{
  "normalize_top_k": true,
  "balance_loss": 0.0157,
  "num_attention_heads": 6,
  "warmup_steps": 80,
  "doc_mask": true,
  "train_tokens": 546100000
}
Below are experts of layer 9 (counted from 0) of a mixture-of-experts language model. Rows are named router (the router's row for the expert), gate (a neuron's input weights, with its number), up (a neuron's input weights, with its number) and show model dimensions 0-191. Each number is 128 + 24 x the weight over its row's rms, rounded and kept within 0 to 255. Numbers have three digits each.
After each expert's rows: a language model's description of what the expert responds to. This comes from a sample of Wikipedia text that the model never trained on.

# expert 61
router:162139107133118160092124137149133141156134130151150114132118158152126140119148127170134080139118116094153135148143139161137123128119133124159116113151157125141108135114102110120155131142135107144133129116160177070107126122128104128105120087096090144157167090127120130136145157201140164130095127130130159151121133148110086120111136161131129129130117163148158123124110097111132179150129098130168176116133121171112154129097102116108129187168136123118138141128106181116143092120151139148127192104162091133110159065147154181153120136126123134146107147101158123117084074108146098130
gate2:137140118117093118138133110113145124154089129110145104146113140126140143180117070134093141140160108139134158156125110155130068110157129138163119141123128126142126147131117148106110144188131094131112090114123148127117115129087123117119128099100137125104134146171146092117082139154130150121106121151076168148094160144101138105110102140153103084102130141129115129152087119119182135164129138097153134113144134130140077138086134150064138128148091169117109081125086149111119130145135131079153137111103115103086141183146108147143139115108109083172134110169110133095142141120164142135
up2:109128120107114152123116126162102113139133105170112091118132148114124150108136149151129138115168093081115114124121093115058144122136160164154127095128131068166128104136083125151157168099143173147149132159116121155101114130131120104183123124115163137118098159101136119122145155154125144099128150126103134148111125161163114130169110127088098125105144125066133122120166103149141149108191130129176090154118123107129111115139127108077140142136101135145149144129116165145159125129145092101133154110152139079127153101159130126129122096073132109088122111132137117132136135085127149075
gate3:167152111178046138156118120081156102186155135131170138111157105119138148135159144140111078146127124154153118121124154121149159160165112107126111141098112112133106130125104118077106157122114116118106123107155144103108111105155117094111121096147103090159143115151155151120118138129124152146128109124107144165107122098164115156120121143121111138150118167127144108102111151161145145102134105139167132110133080139163140145153088135158126161154141127101108116135066114143119134137158190102161139093166131117116140111101148172150127119122147150147137111111123181126110123133176164116
up3:128144100124105178146091145145154110174105147055155161130139110124108134136109122121171145106126130091117104107114139182130137166136119105115164106153136121126132145155166132115122166197106124157121124140131134120159165149146130142134130094107132134176131093142141129129106154128144086128115130143123137123144100112117111086135111108138126116172150144147107152136111105145109113134118142125087144110135145112169117117126150110146127130153171163180134071116127114177130122090139100070124175112130149091103131152100072159101101177104142145089100126130157105115106147129134103132
gate4:120147116113094140085130114114111144118108106090160098178135113099149107084109131134157158110167095099131157130138152136126152150128144112108101134178136131097130107097080118162115147128123140170148132097086146111131118107104138131106135155138100133130139175151097132137154166163117127073093133126108108105117154115138104122166157126122095142142142155161126090110105120128119134138142094142138203161110146141150166103131143135168159142125151163081109122084140112136124114192093149125097142091087128101142129122129123120089111068117176126118108162138125114110143116124116114130
up4:128090113125116111151167126109155093167116113146159096125147102144110110117097146140121090139116151105099110166127145143121145090155111162112164126125121124145162129140129177136118145159152138135157133127059131142134122124135139157120129180137141178138137137145155164151078109110131146133156154079161183133158179115122116155101143107155107131173131128125153154157159137177108126121119137147080127119117168178158152105105126138092154124136114137137147127112070153106126104129118122146123153148148139107139129152111083134145104127150096120112152087080139101124137140124104066143
gate5:165163082154090115116161082106159105135137151144148147114100149151161171133108166162149107137168143152095121136120104179092121103115145134098115163136137126121123152087139117132107143122136114138126134174059133125091090114157145124118114112125147111153173092106100124120174119121140114129137102168119127143127152105132150142169093130110112121129088152121172147100126077079159100123107133129129137115158117119163095157102099098093172167079153106151140120115121138144130126144129181127115114097150127170125129157127163154117146133110156137109132104111135120108163131140146107127
up5:159133050099123129127114080153109096113128129113129081118130153153151099129124100107117154149155161110122118158108110126091121147146156152072076129111121144162144131127136128138125175131126112121114144109088105175138124057092174154140103137133104099126118127138106142160126106095107100124156106104127115140139096089100089138166134073152147115056132131117146139125128089139117126069064114141143114108148114080108136138157155171094118104116138109123128144103136132142162124159128171158137119120145119147104136134130106111113131146141126125135142144110093120118136148126125124100
What it handles: Digits in years. Digits inside four-digit years, especially the third digit after 19 or 20, as in 1947, 1905, 2012.

# expert 32
router:077153119125129123132169141164098145127113134159105128133127136136168148103155136156137086134105189135154167131168118125100149089115134138166137142104172134127142131145114115157147149129122114101098120144098080142145172130134175092116138138149147113119148116111141116105092141115112122092102060089179162130134157176114125128120125133139113105081110110126127107129147141125097161155121148145142141139166138133105120163134169109125107151154127107108154140102142135175134113122097110158085124098126143075114091140098135124125104166171106085132149093150125161084147101126151114143
gate0:116143114137124148136158119108120141121082149122100123130090112161168128122163117106111101130112070129124116115116151137140191080125104142121097155139082185141090118132092134119091160134139088100161146130118156112138124092130096094151131126116155118122116142127160095125147180134135152117156106128155144135161149140121170087152147127116160151080127119155132095131146128070200125138121130126132136160141129113110127120125123125109138205079154108137139139164131124153148108119177134137104097116161150115122125125121143127076166129118139132128129096149131181168154142131128108126
up0:154119165126166166145108118151125143118100122136098099163165165111117144142099167118106150108153152163133124163109141116119145121127159134157109125123159105126122135188138119130149091109103120111179132147090140139146148105119158179142118152177134146137141137094126138119118145118154088145125082123121126098089149177172117173139130136175112104082125141117113163092112135130144155129114150137136165113106139105110129086121155124127142167157129107118079141161097139115109117137127103132067078083163122113115106120136110137171107139103139126136093155102145160102111087161127148118
gate1:135150163139121136147149112117091164170105178119139129098115102172130132152118137105077144121115106155115094106115144167141145127162123115142088127090106153141078131158088106111100116159105132135152129159146128102063141123151133108100143150130141120121170117147168079179150160143123124157172152133120133133156147134138120116131143140147125161125158149135133137129151160085179131164089135095147124112140158117151114146155130119106135175149100135125129137103098102129131152166158157126079106117135148050131129178135115124127130148135121188127139107124134139125135107154120166124
up1:137104148103127115127149126147111139144143075152139123123139109119099116171104122136150164149117113148123156118127127094124114088113158154144128141142125135130126152141113161158142133124165136105140079100096114152150087088117130115128106126169122072121141162172139117096105110151125109144162166126121123116162116111129067159071152162129129158130119116125121124151120128130120105126153114167147127067166110101144089081128143127097117151172167085118128154143132078160139131145115072123084137130166092139128133097121121158167141155115141165146093173159122117145121117085131123154
gate2:152165166174072071099160129115113129189132153146077167121102133146155105118115121136104151124118143149111114125116145094118131096149143125106143108132090179148122140123123115107141118106138148119116110141125074135106123097101135094159141191135151164129136151150087140150122112122162091148127089154112126169139117141098113177147128143088092103142115141156098094109136113147161110127114113095157105151105092118144130121147151105119137149125133132140103120140128134156141164110141125133109107135128120154158120149089086191110132120130124162143155127127106173136075122115114077119
up2:103108116137149114105149113124097162126077099126116112077092152190150152136145169175165158153088107163102102123135130133148120099117070111139132140161128146163089149139132130109144135134154108130148118090138124087124148126084152113180131142132148105123099150120172127125172107138160134098132103131128107141111144120115152124142122103128160112134124122124133128123100095108118112130133109129153167104123213145183138117098125081107104141126103063174124155115124103141146162103128130146111095141163097112124124136148133158156147162102124141155118124124115123124162105098122136113
gate3:114128104130132125165145106127147148118130112148133141118126173132155170122194141178157157135123116101073159132156155120111109085133086097169125109101138089137135122140122139116099148117138083083119146105150118081140134114113141130142088153100150118111140143146151147096066077139102144155121145142134158115126121118113099101136121128150126114103133160105116116113095116122137153117105127139160089097130152149172150121196116159156108125160157136136131125127102093120126155132134131138137126128134151081144110155132140114129105144114152136178165191120155153146112144115162076085
up3:125138147122096129140097113141184134106130181146149115092186139171121099118131125129122154072151153172136124123123090129169148135147157125130128153166146097070096104096145117124105137131131180086146113099114159130167108171127140124114113146150127120123137129115147077193090137119150130125167072109109102134154140174119122102119099117122141153103163143157173118116144132142114107105171142138108157096147104109084111161129152131118132107135134153130137144157131142166114108106096155143115120171132130186104138149115142100134153112142142124138121144125140111120120119139130171160
What it handles: Consonant-cluster word pieces. Consonant pieces like st, th, d, bl, gr inside compound words and place names, such as Wood-st-ock, Hamp-st-ead, break-th-rough.

# expert 2
router:163100116145125134149111088072130129122134147180128158122084173124120123083152086132110074100138158133131137146104166128142121141153144109124150106146168102111112149156082157102116107139107127135092116114121126135144094153144146084134151102149122118107117096142105125136095134168095103101159126161081122131117157097130100098135134154125106124148117136137128168092142125109132125145123174104100135121175128132142149154089137154116115095136099090111123164139152098080120159127049073122141136138143115160117124123157139120125164138148163137113139123154151128130114128059113140122
gate0:136128147186122154164121142128162126102167139153118137182105127110138144112147136100104105166138137097141089119123109121139112128145128069133131046119148135141143119112124118098085136118105126108106109131130098131098095131148150088127147081100106090164102128105155124139114121120143101133125155145150119109125102141139143111111135128128148108044151110168102125150129133169132167137112138129140146113190111158116088144121139151071086123137078133114130163115152120117130132155121119129143115134102130181134140105149134103113172148091135154089125153127083160121127133143140158094
up0:092101094130163122076150169141169115102170107112129175127106116109137150118101088139149137127141111124135135137109156138152099132124109105086112117139126187133162148156098147111105094141096119141129141136144091123115081066151147087128128119132105119139103180141122109127139122149139130151113159135109117113132140153150130133163105112115162166109088096154146089151148145082122149171110174126099131168108144074201156118135144150105161123122118109140082081112131142110150139118111113118106105132141123142121137127129124128131121144137139169110136161130165132109076108109116122086
gate1:136119137163113137148072143101135149154155141164116140106118157146130173138156137094108145164155141172139087131107129153156093117117116122105163135155136109135113153128093145112085128104151156126091159102169147099128131146122165112116119072143152175110140126099082089106135140159118163123172126125151148120112139083113113104099103129158121093148172124135127156129114160104117167132120146092162124176133096132155188130074108116135117095122105100111125111119128098107114114142074108151143119093141127167123117156116158144139107118097162154141141133123162146114116135088129138106
up1:162114133148148129114121132144123158162136150116128141158138166118148133089132119143120144125118139141122153158117171102120126163209133117138131143175153155090132123125103141123206126154138145136141101142147164164117104102119119157138098131147094132138117174133164132109160143095154118094145141156113113192129091130133125152120117158104163125113133123107119154111182140138147099141187168129111151164143143134109144146120133106106141132147124127140167185143106128169126106110184147100122127128109109103135126098143102068118125123132112117098129145115137143166140154171084138169
gate2:166101111133124103173149103150129166135117176105146131112052125120137152117099080141128142140142138155165138135115146096137148135166124074145103115134123119109116175132146128103125149123094147090140068088166099103109127143130143127120142147138110141089081165131092163109108135154118114113113177109088099123130115084118151142093124121148148066125144106122129119125107120136099148162123127100124124123096137142132156130084156127121132105124110098088126156086133093122101136139138188081120111106151140174154103119134133115121163100128154154124172141141138137163114139109119152114
up2:100156144139097135125145156087131114080123115156115124164165122152142116153143124100143102106126125119121180102139149098106134118091145097146148168194141116099116107089137126120101167112158135118084094133136142120119113118128098149135118118097127088169122128142131142123126120136121152178132103132128121119113095139124106116160139113183160187163171112160141151123105139137148100088121117131142111099163105104139124103099107150105119114160183157095132149104105109159166116117100160142086129165144128120098122118105094155151137150096124107146111159091164113112181115133121094155
gate3:138117131078160147125123155115162144135145182137134118091127124168141108132138097137083103153148131099132128146101138138184092120180100079171124133151135161119135166120066125141101132171156121139163130132122131081131118163107156100104119083136094119143125094130078082140121101147151130114127145176163094139159088122132139098118110130147095154133155156149150160130122127151108173142129106130178145141170138142126117132111156109090115107114107125091149109145145084092156143136113130132125114105142126123142127092107122127116157132113117185097112097122132094109133118119125093137
up3:122085105156108138176145098147156131143128077164111118117115098138131091166135148087143134138180109138110159111138131130107132128116185159075121140099111127143120141099138083178140221149155107090115123113100121145120153105168104106143161142103136145129103150077132155133129133114116154125110136103160114128154118122120136162093173134124149159160133090159105131146153144096111151172093129151148110108124129136113120135103126095141116126107099115108147131122163157138130139110138147123174091109125088120133160126160175120124142139105140120113104087114131125144101136078138133117
What it handles: Foreign-name word pieces. Mid-word pieces inside non-English names and words, mostly French, Spanish or Italian, plus Thai bytes, such as Le-op-old, Oe-uv-re, Ga-et-ano.

# expert 20
router:092171145092106079155137148106100096082129094156109128095151103131140092133146141140166096094089168149137151153163149101096105132136112152165147130110161105114124144166135125168167114120139116126101136102148147168141139101106155120129126092138098100115146129159126159154110130134116147110100109123119148097115134128095103107110096139142159147155147095102097146138160146114147112139094164151098162110112155139085139130111140093158138125159145137151169147105143139136126082153083108165124119137110101094139118133168106091118124163152106121086114089092152125118141146094156113156
gate0:148110129136142110128122122113100129159114109131118127105157151134098120113094170116171137135112131142133134128101152146121129118170141099085091063091147106148132096093097199082090138186151142154114131140082128130128129137046128113109098132125124116103128150148114100131094167100125103145103173128136138114119140164148137106155164130151131060092132118158146140114151124119124154099154160166180153148123140108096140120142173110132144149118139110131105146122121127159152162133159176143155171094121135115115120135103119123166144091094123150124139130119111117151134125118135128132
up0:121149201098134158129162113153165074127086133143159113112150109162089113127086105139125143094163119129141119115119121098129158140159114118092109167139138103112124162142144109141139171161112094154128138161123123164142145127160105121138108146114133125116078100189146163172087141103115118173145072125107154144115104124105128165103128134140122139136114081154148123155128129147145138094105179093085139103130139112130101110130126129123092113171131154093118105138087136130175110113131139115096111137159160156117161134096094137087132118125150121134105146145094103120137128110143150128
gate1:114125124117133146146100124089093083124155183091127105158141136129116143117176113095112095124096082137155154099106156147164125124112138120132122087093069152153140137115122130124133120160157127103165087082135111146130098097110117082129137139100123144145094126124120122142099134099137135133127128129166126106131139103141113169139089167137126115118132098184130081160086102127163137132081127112161129133155144084116148139168136153097169117125126089108139135178149147115105134146151164119135165141129127144118168164108136151154155133138165176101114137146114118167161122163141138117
up1:114107154120130101101131127130044122160135110183115131154155052116137135132096112113123112119135092160079137125134161128122154099127086175169137132140130143113127109108131125121097110139147155101141133133154144097173146151147102071131148128116139147136154117103145146098109090121106122144094094173124129156140141150087096096130140126156126138100106119146111144112126146140144135105056094090140147153119121145123162165132110115132125072128131117165091080126140099126152130143155127095155133117145143144142149132117134121075132174096134132146104097148127094151135132106140147141
gate2:109142123105135123123123120168127125112133140112119094135138161090123145069104121122130099116127125155078157100166155146131107079092139108104128123095094125154148110108105124158135082115105141150146134094144131126156155113105114145171143141119156109120147160132102067084103177105168127145104123109127122089112128136121108132130093131091131130074093157110120133123096139133101153175165149107190090135150096158121106135102113123113150121128099176131108114094117117138167097108151139132146137133187116135171105110139147113112115142123190137129148133112121118126160134171125156093
up2:140124129119135101127130065131108147096137149127157143115104156134126131106096126116046119098155126131120149139114124112115122141090152149112106144086131129101106148157109129104146111184133160087125135087118052163141136118158118137126127188128127120129117099140128119120112131124141128133135136157083117133131105144126170091152116147113151137120140114087151124129108079127140119105149120139125158117127113109184143096152146104103126139103104149112129128144127111139154151125080161176082116125106148117103178136126172138153096133120128112116119078063095138082093102153103111155
gate3:127096159100128142118137148144131129121112105093112095105115129108105135169103070123144143106110115107127130117143118157103094120130144067155099145116105130116142149144140163088115122115130132139129140136106163119123135098140150111124122097116157129156108166148125150114112151106167109114085164134166146133118086143135142116107174182110133093105101147128061117106095124115099109134111120108115129141117111101133117102118083118122153111121144047081104075154146121115160176115105112146135149123171169148136121101118180142171108121144149136171127133102114122102104092143175118126
up3:142130148125147127105090116151117118164133113098131121092090105114113102116112115160130119148104146125119111132134120150179162162157098142124124133105106170149125138124132110179145123103151135148116131140136106130135178146141146140108122100133090147111146157134083102170128131097095163109138104151100115116117166119065159145156127144099145184130126135172135156178105133096144106103129142155134132135172160060135101135132184132121119188155124151129075119122101154100130123170125100119122108092128165110135145109155154136128141122142113130167126126126112145116133129121175134198
What it handles: Digits in tables. Digits, especially the leading 1 of years or 0, in sports statistics tables, plus some table-cell name starts like Univers, Sh.

# expert 40
router:090170149094106080153134143109097097084128093155108128093149103133138092131147141140166097096090164149141154151162147098098105130133113156160148131106164107114122141164134125166168116119136117129103135100145143171146141098101155119127128092141100106115144128158121158153115133129118151111098109125121146094116131126093103109109096139140157148157147096102095147141153144109150108143092166153096162110112158137089138131108143094158138123157147138155167146103142139137121079154080109165124118132108102091138120132169104093121122161155106119086113090092154125119140143091154111154
gate1:137120156115106123120146133127097148106159114106111098150135130162124145154118103086105139165154093129130144127088129126104125104115156118155069123126168127125148107090138126127100127175130152171103105126133163100130159117131134098146108131104154153142144150152145135149112144119119141140101144106106144097137132134155078143136153115129161085132083103126127159151144108103108168143151084109111146131141088100139117098111153145189160132122094140084128089140128141126165133171159084113118120074120153175154102150127211141151136078156112131147098124126124123152142095122115133102
up1:108110166127121120055119123129135106153128106132152123090119125137151109183144079130135133122139110106205139157123087166121103143095140154113182131125107117143130152119145107154120150096148118114155144128110117115158106110126146128110093169127134106130126111151092112087111165119109147124129161106104126125104125077092085175118124159128160147114117110123120139093101140149137098167122168121115154137135132122130128154162159169129130157125148065122119115118126111163086145123137134181146117132147138183135115121153071117135124092160144132115143108116122155121129158107149157075
gate2:137127158148165140174100147151171128157091138157130141150092094188114116126139123131154161111169072121139135144113145151117125194115115125098139145139112064138155146101110149107118168113096137116160137100105170129122115124130101121130158144085170105148095126109097106168160098117145113077118145127140147131101130141135120144121171137123123093143092152149175116086135115119116155097159102119127142150117103123114126116144171148126126131111164175136147162117114094127156122126110077146116161132117169153167147178132125114097124111117097128116114142090110125095115129132111114112
up2:157161133126096102133067136126134153166113173142140160107127150125144113129117128135094124150107111122134145088128127097102144115120127143142129114129085165119145115085125152156150146168133087115135163117138069116200151107161122114096129084151080102124102077152111124129140171105118081122077133122139091128153141130139126110154112104130144138148090119128137134171084135146122160128101102156118103102137140114107140133138113095104165134133131106135151111135127145120106193131155107137097121158100121102101107104141134157142189119100150136103123144168130141118134136157161150082
gate3:163143114106115150122146090112090073104146121122151122126091150135131114152144132096156136110164133167166132154137130124110121113073122121128141160103152160117126134120163122133149152146145099144118213144106113118056128122134106139136121160099166140151137080106148099087184156102184156136118123117084125115142077143107128141153129123087097131137098126170103141137112092154146129137157121104101105105154099131134149121173144130143141140124126120145159100173122122100140155123166134090137131127103171150152127123163171141126148096142142127167120136126116114116138136162103127136
up3:148142151147115156130164100136133143136158141155079101115180141120083100154142124073139139117184117153174133153094155112098130177157084147128108145130115125174122141115116109147154158124115129134130168151121169142149117140084133161148143152099138142163105125119086123128166116145163128113137140112146118124120120151140136161131126117125158126097153078153120134126098103158119140110110066157097106111141102136099109127140110118136110081149097109145121161097134122101107130159130110136082150083138142122117144113114132107098124155148105134120156074169084087158089126121124127161
gate4:150152134163105175140149136105129137126144095153160125114131103111066141089144086098122136087121126097145131105115103156091097153144145113138099138167118158141147119115083106148127148123178143111126126156144119114121164108125104131089090119132102120128137098132144105103126132171151119132186079154154116133152096132119136134111143101149139111095123093101155141162114138165128124138145094124115106110172070156145132122075113146107142069130127154129111120160136081097147150153071124158126158122165113108142158147127150127113156108136123149133099149167133153136076147127104133104
up4:127072131128198165140136131146127114117124087154128171102116111146085115100134107175115108172131092122173107150134116110136168126112088125133125125111159114146125110160135116139135165100107090107177163111122125133135139169149164094094141112107086126120127147141101146154081133098131144078146165092128144157125138131075130171116150138115156119120131119105105111115084123146141156141134140145157133098166110083156125144128106100111102121107148119083180116131147118127095147113104104118121122143138175138117136156074119131108123130125119158135159099135101130126113132121062118136
What it handles: Year digits, table breaks. Final digits of years and numbers like 1981 or 1936, table row endings, heading line breaks, and infobox labels like Density, Height.

# expert 12
router:128063152135085122148124109141140124111151132081132120127138160106165138125110125123145189149103159106136144154159134143108128131107127098064079068133122139138115139102119169133098134109133152134129132116150116115140143120163088117140127173111143134127096138112093097127104165164128178154152116122099139105099120125138144129144099114126131144122128164162099136125119091128134168129125101139159100128135134143118113093142101152147131118105088088107101125134115099154101173143193138134124146117146122094090130125101147194103144087102105141127147158146141134139158133198103149129
gate0:129127128138149158111103149145157077159125129100154105122120138133147120142141146124132133116136092129182111115102120123177140138117145117143114110158113158129153140165109165120117097132111119177156110148127085119151117121137130101086119169111138121105123141136097128124112150092162091119148165147115135134115128101123111107129154152071144189072076141086113153136133180094179137110151109124091122179155148095102147084137120109111126136097136128133118137115164091107129121128113109166121117146133069131108130129131154120127174105082099144095137123136146123091188141099099129148
up0:157107159161089136097103158155149115185116154149173094173133110151129116111137111081152120153137150139145091153109146094134148094131104139116127097116136114135108139117212095143134102062105128151142111165129155130138120163117111151123100147137160097166099153193123142102130138141101111110138165124102119121112161117184138109099098090127121165112121135145114123166122103163135128119133131114165166142113127125137084171141131105142120132101147135146131152120111095111120124134118139118139139161072089111174104096117134114121153117159136166149142144118141115120154142141131132151
gate1:130126147125116110169165163120146152136142164137121080092151122118117168120128154106140154125143121102129158111151119173122132134054151146125105123065154110135123193122104124126137146130143121169152110137129119100115138150113110108112116153067134124122144116123126166102161115148143161118140117113177118121095085160164122192155126139097128133136125109122168102116141117133115131110122098133148142133125091125132133081114094171137150123111096119164134085148194129142144134186137136104121136108139158094164114094105158119132142084175100127165153147134136121149117116129126131106
up1:104129144131177097130131086129117153114201111136130151126109111155109134094059104127108106102114115140121130084120123128122119121113192109118079159104108135136138088118113133140126124145133109141123113099170125096138122141132145114101132143100133153119134127118187135149128142143152141135157170118129097067114122142103112113164125135122123157125110105142126118145100130123163140070137128130092098129098156112068139132169132116096122105085119120126106157129134166081087084085158123153147105106116124129147137166106168103151152101095145101138142130103130129149144144112122192107
gate2:135144127117118141157132133114117153116100149082139150114158138092112120142113101140158146133111104140136123094159155109116128088134109107139128121138148151154157132133085150099109131061115141140130094121124109100128106172110116113082126126112109086140108133118105153130119082137105155145115136133093177144121176111157117135115146125115098101072156091154148122130157131107160088162101151097124143145163124137132144150101141115130084137137131112157173138097103158084149111135143146143106114115142132167121158060137086156176152089138124152191112129147166158092152150117109109132
up2:127086096181102149131110109093130093133133145112150123177149084105117097134149120137129118120108120100128096125147104153143137126100133085127129107131154156130122147136140121122150144125097130116110107154115121124109150106180096159106144119161107139151133114125135109110133140125137137133113072132127095157116128151117110147115084105109122098185120117104138183165142128128140132160126147095119132110118090123183174133146197162159134122160107105133109104216125142113117153116138092138148135137120168129122131085077109132160123115115136144126122158089116092136111085153140146183
gate3:130127169138148122127107129127137127107140092130115129094133106142148123111115110108138134163150133086140177166158140120151119164198127127072142115109099146157088122085171124115108076122116179134132082130148117142143132173123144115112119172130101107130144154121113140140150125123135123156099112087103138124126115138153154108109074119155140147159122165144115088083074144167116144143107139127159141130144122192150100101096138127122150137082122125116107123135145137163139163113165145125114101145151120082177104147089142185110128152121087120120147118123128129137152101151154120137
up3:085096135119136162083159139108111160072123167150120125166111161139149118136146123159131170148142084150100123097136131142102117140175126166158149141159089183134134133123138115106139108154181174138132083135187123141133135147133141136107127127079112160123139127130126127119103138135136098124124142106101138190101132161072137174089140143123108166138152133090105138126138097077110119085110170124116107146153113182129169140169098122098162106118140121125147088129169099152143163152133124110123137122143129138133106157150139117138114132123123125095131123156152141114124150125153130123
What it handles: Capital letters, acronyms. A single capital letter opening a name or abbreviation, often after a parenthesis, quote or table bar, such as S-ikh, RAF, U.S.

# expert 8
router:132136163131122140118117114124133120130159147132120147098115158109094137161134146138126136124160104126145096124091178102139177155123130069123098144107109159134143103151113160096125117121137105172129101144132117119148106122156128144175095134131160149139109139122175122120122102164153091090123136149138116153151147126161152110089112124151135105127169098160150149147098147167118141144110090130133099084095133075110134130160115138131140165087110101151125159150127128171071125154141126126130118107119139163187133148070168170089089142107068146129128140158138121103105162141126117111
gate1:133160144135137137123120095132133095167163182141130163079160092134075133122157144149144118117124116097141114090148156131136126179119150126145143154115098185139136152152086157139179152148099123137099116118184171063068152139122121151169151104134126138129145116137139106110159147142127118127154141115182095147139140136128129113103147142132132125131118130170136111137147153163138139134142100162148135081110144101183116097152127123121126148125131106080090169072170116122171131111119138109158135128140122146134114103098116174121131123154118136162118112113101122105134125133107140111
up1:115121108147159101131163148104086111088104124115166094124173142171122144143105129128134101162115108091153153110169101137138098110146126146167132132130111110179124129143121090172127143167119125081142092110127098132154156157111112135125121113128116103137144106138120143117102124124167152131102116117123147153126096184105154129087123142110088177089116155100137123161136109106143128104137117173112119140130119159132118129088122165120160110118151131158096150148093114125148094094110090140140122158173072147058132160128130075087144116106140146129140119133128120119087107114088134143
gate2:116131119118149155149123114122180111117116124103123139125132124152090117132131114130112093106112144137112129133092153128139140094180161123093092165115124160184147109120131133107170134125145091084153133107115172146103132152123100098080125142136124144145131090088137125147153180141152146091111121149153130140166127163123154124089115138115126097113107132144170157110105146139147163083110127122103133117109135122146168115180103123145128120170173086133138126139130124073145142116093102145146119110120138113136125121072143147126138143101122182133099113152153193084100120089106076129
up2:099125082155141115128146145131100102139108150158140073137122126129095139131116122134086137090111114118128115104107147117115109122162092129122127132145092120153136140127084145151124139191162112160159126116143113170106115120139123117131104112104142143135141123105162129164082159175140122111076088135142127055124151124137125143146124067119179143143112156149156115126161124135134111108131123139154118159112154077131151117069104124161113141143122117103105106173146163108111115168160134102117125111074124127127101073123144098134155146105109145111070110110146113124144157161148117103
gate3:132118125169108149100116123114130138150107138123135150115121112135094146155167082089117081156125132138116112099161117106145145133106145102151150123123118075127109188152143106100155184106134079139115074125157163106129123084145111124130120111124095125127168107105124142140108127107148138094163126091132115136122127135146139146072116093106137125121110119094103146113076125116118165170128095141146153067107108099138127127161124118128107125097137123120150142131104187081140154148103150181103143115142146128105184119138164153119149098134148107176134110151161162115105117152141125117
up3:103134139126103102119138122112129153112127145113092163080112114151154108085140161095144089150129144138111118164134112119144132148172125130128128090096106109136141139137165135132142112137146142105104150076145095139055124139142134124151154097080147114143139146107150130106092084123162132154125120155120200150130133143162140114119081130151167133128104085160126131084131142127122143095149131135115136104113130167175130155141153092114131198175145105147145126118154106132113126102137118120109140177111162089137106144118120105134128170121101133135127189110116119120104145108083161150
gate4:098111104149111101162126094091092133183132105142084133123128159136145172137099149110159099114133087121100138102140150113092147117147163118154149105082111171155104179118123164140097060141114137090100145112111139113116118126174102154125094113133157138148161100123128148145130131165185090127112115092143144113146089147125152132119146104098137167131140090157101148124095121064119133110139097140128148126117084137101125128145115118102133096097118139116102183160140109134133111119120099140134125097102130141139103131095124160138115114105096105093158107101148110117122142127127132088
up4:127093104133122115141123129117114167134135149126117078134156152140143113180133100125143160129191130104115088136068143105096092177106131118120159137166152102174110124090126148130125106134129110116156120192140183109122105145121146156118118140102125076130111134098139138140127117100124131153095154133157174108094153124136156152141141152144114078120144108164163126087119116144132127124114094123175145153112120110148105129150172123160106148125146143133089150111134162130095146162111124094126147119115157147147177137141166111105155150142196134119158133148117138122137153131168135106
What it handles: Title content words. Capitalized or key words inside titles of albums, songs, books, battles and shows, such as Love, Battle, Night, Best.

# expert 56
router:143120125133121171154152132117113127155126137113110154129111180084119107122128141116126177148133106126114124111118149137150125141096106082136090086133131137157101121140110080117123114106120076167155084132162156098121140155158128112158112095144138177119124165091112106094130104104180115122172119091127099140158115093112087126119148127128120094130153097151170114148118127155108119123115089179144137128137114135127143063123130132074140116125109112143124054143137157128085190142136119130099068128128164143101157122123151105109119132138108117142140173121121148137117148132139147121
gate1:154118102153162167118130121115130150175120121124143088160138145086120111168103154126148128131148137132126140155064125119145140115132124095123151128112146134116102137125158106158091108096165075128101122134121151107131117179162104086152115096141147180127099131088093112115126132108155111124185127109118147176173133107080143094132114128115121116120106165143134112124116128150110105099155108170165082108127145099133166094095127159110113100082162141127152137113127098131108160137128116155108091139147152166116138119110132137126132123142145111133079150098095164163094141141117143177
up1:166162115154149175127122116119078119124124121125166096144142122086164150141113122105100115142133178147100119163101137120131146117136185143146098122125115118092112134126099130127119110114142071168156123092104093096105129073147125176151163135151122120162110133120155097129121105139153103082143161126109142146127088097135122102157155089133086140126143138162115151085126180147137115110162109119120105153134126101116118135128159095108147113144131165159117130097153098159107110137108117139088149158124129165138164136162124125138155094153140122123105112114091129150145082144163112181
gate2:092107103141072167161118159143120133132091132102142089153114145101122118089155098119151153096125132151094099173101112093179086105134134124140128100120118174153102134101107088134109133128147115094142125129127131096150148158130145125093104185164141138136154154101131115133110070141134137139118189134084114114190135091137159134136111151131127110135124110129143129146108131130103160126150149169164118107163128150110155089096144127078138131144136176129134107171141102155111108139153151116106112155143134106165159105111155106132132129153134144095098119109164107163127153130129109146
up2:110139142134115150118108107121103171148126148101097147137141138112133131095102106136097151140144122109149137099092097078091079138135161081147108144047152145133143119090122143168110087135154129131148166091134107143122118130118155091102140130121109136126116155132096147122155136124168110147150174108092130139122101121113155103112117113114126086127096156185196138137117103130104136105130107130149114163130127114141119126143113138098130180160126146108097141116122173133120144129103107157099108176141113117130162137129158185101142121152132161129111170081121131169091132153114154146
gate3:102089129142124159125100136127118151144150173088109136131091146146142122136124132132133175149103082113135102140151113152108112157132134072150141138124145135142074136145152114118117164121102118103156058113172119086080158132118106127137084138136116157078161148110142056104110161098168186145093114153099119153128114107129091159177150155150140115118141152135140103112068106125129091121149126148138136132140128112130138102129100130086135142107121141148145094126086144150122123119141103145131058098133102122135120135113144156097123140110094122132162128148111115134133126102140131136
up3:105128138133132110118113077169147120144089118151161120102158159158092148109140150144147115156126174145123157145095114114147137056183136124144097134117098085147146119144082112123126119080151125078144133108123133143112160145112146148148177142146093135145110104114136151124121101102135139128118128113124129092119152137136132136114124128128140124134130168134189203094171109165094149176095165133103150090133156159103125134144128114197102126110107142108138137138105131155111124148114148087131155143166136108122130120126124117150109138142079116101161143133086127148124165130103125119
gate4:107130160121111149130135139119116110145129211148134156143142138118094104155149117145131124155152105182112150128139111119137104102097164142134092104087119125097122150104079119127096110124146098136121138116126131086145080102137126158140101094154162129148133117081084099112130126103138154121162111145069149139128105105189150133140123142104098094146156120140162137165105150107119140117132119073095149112148154132118112079151155141127108136163122115158154111111120157125106133117074129105143162112164122105129141090088103129158148105141156118111144186102115126161126146124092145116
up4:139116156115086113139127135157144106118112151109150101117102093117126127153136077101138133155112158120176103112143117121135136143126147134129169110122146108131164098144171179107159130105178128084106126124162147159149088080103079125109126160128102112131134150103172135164153108159122117133138132104148134115071122133137107123125158115109100101130173151119143141115138156156133161135137161074132129169129131152140124141103090108149107114096098143106076153154125139146138140147100127068182144125121136156135100115114113120084139122142124109174142133137086200133105142148132122127
What it handles: Plural nouns. Plural nouns and plural suffixes referring to groups of people or things, such as children, players, systems, beetles.